{
  "n_layer": 12,
  "experts_per_token": 4,
  "d_shared_expert": 0,
  "router_score": "softmax",
  "balance_loss": 0.00545,
  "balance_bias": false,
  "router_z_loss": 0.001,
  "lr_router": 0.00108,
  "norm_eps": 1e-06,
  "beta1": 0.95,
  "seq_len": 384,
  "dataset": "wikipedia_en"
}
Below are experts of layer 6 (counted from 0) of a mixture-of-experts language model. Rows are named router (the router's row for the expert) and show model dimensions 0-79. Each number is 128 + 32 x the weight over its row's rms, rounded and kept within 0 to 255. Numbers have three digits each.
After each expert's rows: "comes before" lists some tokens at least twice as common just after its tokens as in all text. This comes from a sample of Wikipedia text that the model never trained on. Tokens count by the router's weight.

# expert 4
router:114156158132194105085117147151124124131140148110144143106078174152128138174125163093118110126119118120112110111129105150153172182164141090137102101123089153097099153085167117132117111118076156169136146129141161168135202114163115156101120124
comes before: "s", " to", " in", " by", " that", " with"

# expert 31
router:113141122136148154130154145129092163145148167152141137053124140121117155096166180094124138106182135176120110088140119151094135130172137106112091171145083063147109086109105077126158120132089220152153091061128134082135107130149142141212130046
comes before: "n", "s", "ce", "ct", "d", "g"

# expert 14
router:089147146103140097090135120110109124149143093118167139129121139094109148146175165090143081124160139115106124056096132161083167158136143141124118185138045094123122145092103133156137151178070152159175101077125144175051156126155123128148127075
comes before: " of", "s", ",", ".", " and", " to"

# expert 27
router:143140184182149072096132081161169185117133105123172124115133114139094130131134087079159082177153255164112119135142161135107142154112152114138158132170137109177130152127116108137124141165100100165125142118086113194069123166151105211183048105
comes before: ":", "\n", ")", "T", "C", "S"

# expert 29
router:120098159182170162120063108126139188124161111143114117084131114179112033181152172143096115126170145151117060155131160143113145191158135111147115147154132097146127145167108109128123135176118122167133166128089120113099126166143143137199143097
comes before: " |", ".", ")", "′", "°", "″"

# expert 21
router:099132212129147119101079123141092115140099100142150128118123142123102106165194174128144131181159159194152091135134146151110194129145130089152100192143073112145159108102094080147083128139126166185102120108125160115117119111149099132145112069
comes before: " |", ",", ".", ";", "–", "%"

# expert 19
router:092131123125110119091101064137158115185167056132128152090063141097107082166144164114116175140149159150122097151114140130130155155155149085168101165149042155172101093116106076128096127113121132166172139092063164120126149134160157169205143076
comes before: " and", " the", " which", " but", " a", " he"

# expert 23
router:075200094144116128125093077106116176180184102162133161095056098094120129157146186078145084151120147145131119123126114129107132175104155086176092134128081128101116097095141167103118172151081192131150070112109133151102154127149139156122113095
comes before: "s", "ment", "ct", "ure", "ence", "ent"

# expert 7
router:097112138157138129075115096120112157106113102098168130117147134158137102109142124163104055168200129124116105136137144175075173158145167113105134231140066102163091143096107105157127120100094183150109133136139132169062172176137106162130068106
comes before: " of", ",", ".", " in", " season", " century"

# expert 28
router:123116126113159136099105122136110124168132083144120089116078165125112101156139229083091119128169174122136050129068165154061185193138099109210108182143149121142109131064143094157114128148121159149123119104123142153130158111153132118210123135
comes before: "re", "|", "ade", "ro", "ed", "ra"

# expert 30
router:098160130119134122075133091147127132164136061133140143125103129110109120128137141089117111160150146201130067134113150148106150159196180127166095117210134153122146062073159115148123113177129099155113134089087155138087150195151117166130113125
comes before: " the", " ", " a", " be", " re", " his"

# expert 38
router:110153123123135118094135159209094141130101101161130142125116124122150138105160133094150119133191173111105128105120142115089138125137148124136118139161094124186107106063105119110116088141104113148124100072133111111121148202154147128176097108
comes before: " the", "d", "st", " 19", " a", "c"

# expert 39
router:104213154178152140078108107135092127149141137142177159114100105139078083154135152115071118168139152148103102092073119162063127150150145104114104161151062159132106110055158119184123132132108110156154121121125169121089122192157115149125151109
comes before: " ", " a", " re", " in", " been", " not"

# expert 16
router:107089194178156167097081112104153152197131096137141132125118128151129083163133137114086140128158158135128140085078139190085121173150150105146137096172070052159126162050090100151140119160090163186117120106165119160136157121144175114107084115
comes before: "ed", "ing", " of", ".", ",", " in"

# expert 41
router:105129158131190107098047076135108119140190131132168093119106143102099118146173184068143158153182226184096090119087138163139170122169114120136107095126105135161114097100107126151122135105121134169101061099030160213121116154161146167175101080
comes before: "A", "I", "S", "L", " |", "C"

# expert 8
router:120180198127163114109111132130143156130111111130171109116095176095114131147119135153148139169138174124136125095126160146085166155181158080172139226127113092163114080038131089194143126088105225188114113065100107156095163108152152119137102083
comes before: "s", ",", "line", "===", " was", "com"

# expert 24
router:091193102187093098094104115137062197149159136193176107088105164097132146165173162109100106144158147151136073126111117131142121094151130060186118162143077135106131099102129138140091117168090160109115107101163130169144157132129193160172140129
comes before: "ed", "d", "ing", "ent", "ation", "ence"

# expert 10
router:138164169125130123096092112152151176128122113114116119109125184178107121117168133063142147159155202109086113090143142123140098140151093133129143127157117105117108100149136145129141111196125148133115113110078127164110162135142095119205110095
comes before: ":", "-", "ation", "ate", "us", "in"

# expert 33
router:118113157205096101111138106169113109109136045125163150132105160153139112128181130108140105127186129161142102096059127130096142177174122125108057133245108119121130096128121140119099149183118133129144067087133150169093139141155138170124098107
comes before: " the", " he", " a", " it", " his", " this"

# expert 36
router:130118177127171124101035046122117161134107121116164118105060137121144102210197191117109121174186166180087158053132102178113100130150108115122089126112126095171108110137107097172141148133106092191103127123080140176089116164150157152144071098
comes before: " |", " ", "\n", "%", " 1", " 2"

# expert 13
router:116132158096124081090089100125133114122128093137180091126136169099113072156160128104091161130146192169146104107056158121077155145187132133144117150137120104141100117127079070137147121129112130199163118098054113153076138163158105150163099120
comes before: " the", ",", ".", " 19", " of", " and"

# expert 37
router:090129139173140127155088110124122109179161058168176090139088148104110124112139174108128087140116171141100094145134148143112175130201121111170072177130139143169125108113129102141119118114113141161095102119057129096123110162151104162158101107
comes before: "|", "\n", "-", "The", " 1", " 3"

# expert 15
router:087108127139099074127114086122125156163164086132126134126127163089056148176165169114125129121158181127076111139092131126126181144205132127142089174129112132167110122121117116145134177116108206157079064130109185124114136131147125142157125088
comes before: "\n", " The", "==", "-", "The", " In"

# expert 22
router:104132154134131111067059107231119139125131055087147113073152145154093102165124161109130095132099119148142073113115132136122109167149131094120143107165085070189101126072144146144131147133104153172113141102069173123111161158162133120119151124
comes before: " the", " by", " to", " in", " a", " as"

# expert 35
router:079135153115104049119119108178074166103143104163145087099123128153100044220181111112081122163148192173095129117140125131085124130133188136121133153134127140167088106100083080160133110136114183191163088071084114130110163132146102094191134120
comes before: ",", ")", " 19", "\n", "),", "."

# expert 2
router:138110159155145126125082069182055129196140054119158093148075105090111082144141171145096107135116129143113088142145156117109130142126113100134081151133107153125109127127086118148111128120132155150141055128126128135070178147147118154187101121
comes before: " 19", " ", " 1", " 2", " 3", "---|---|---|---|"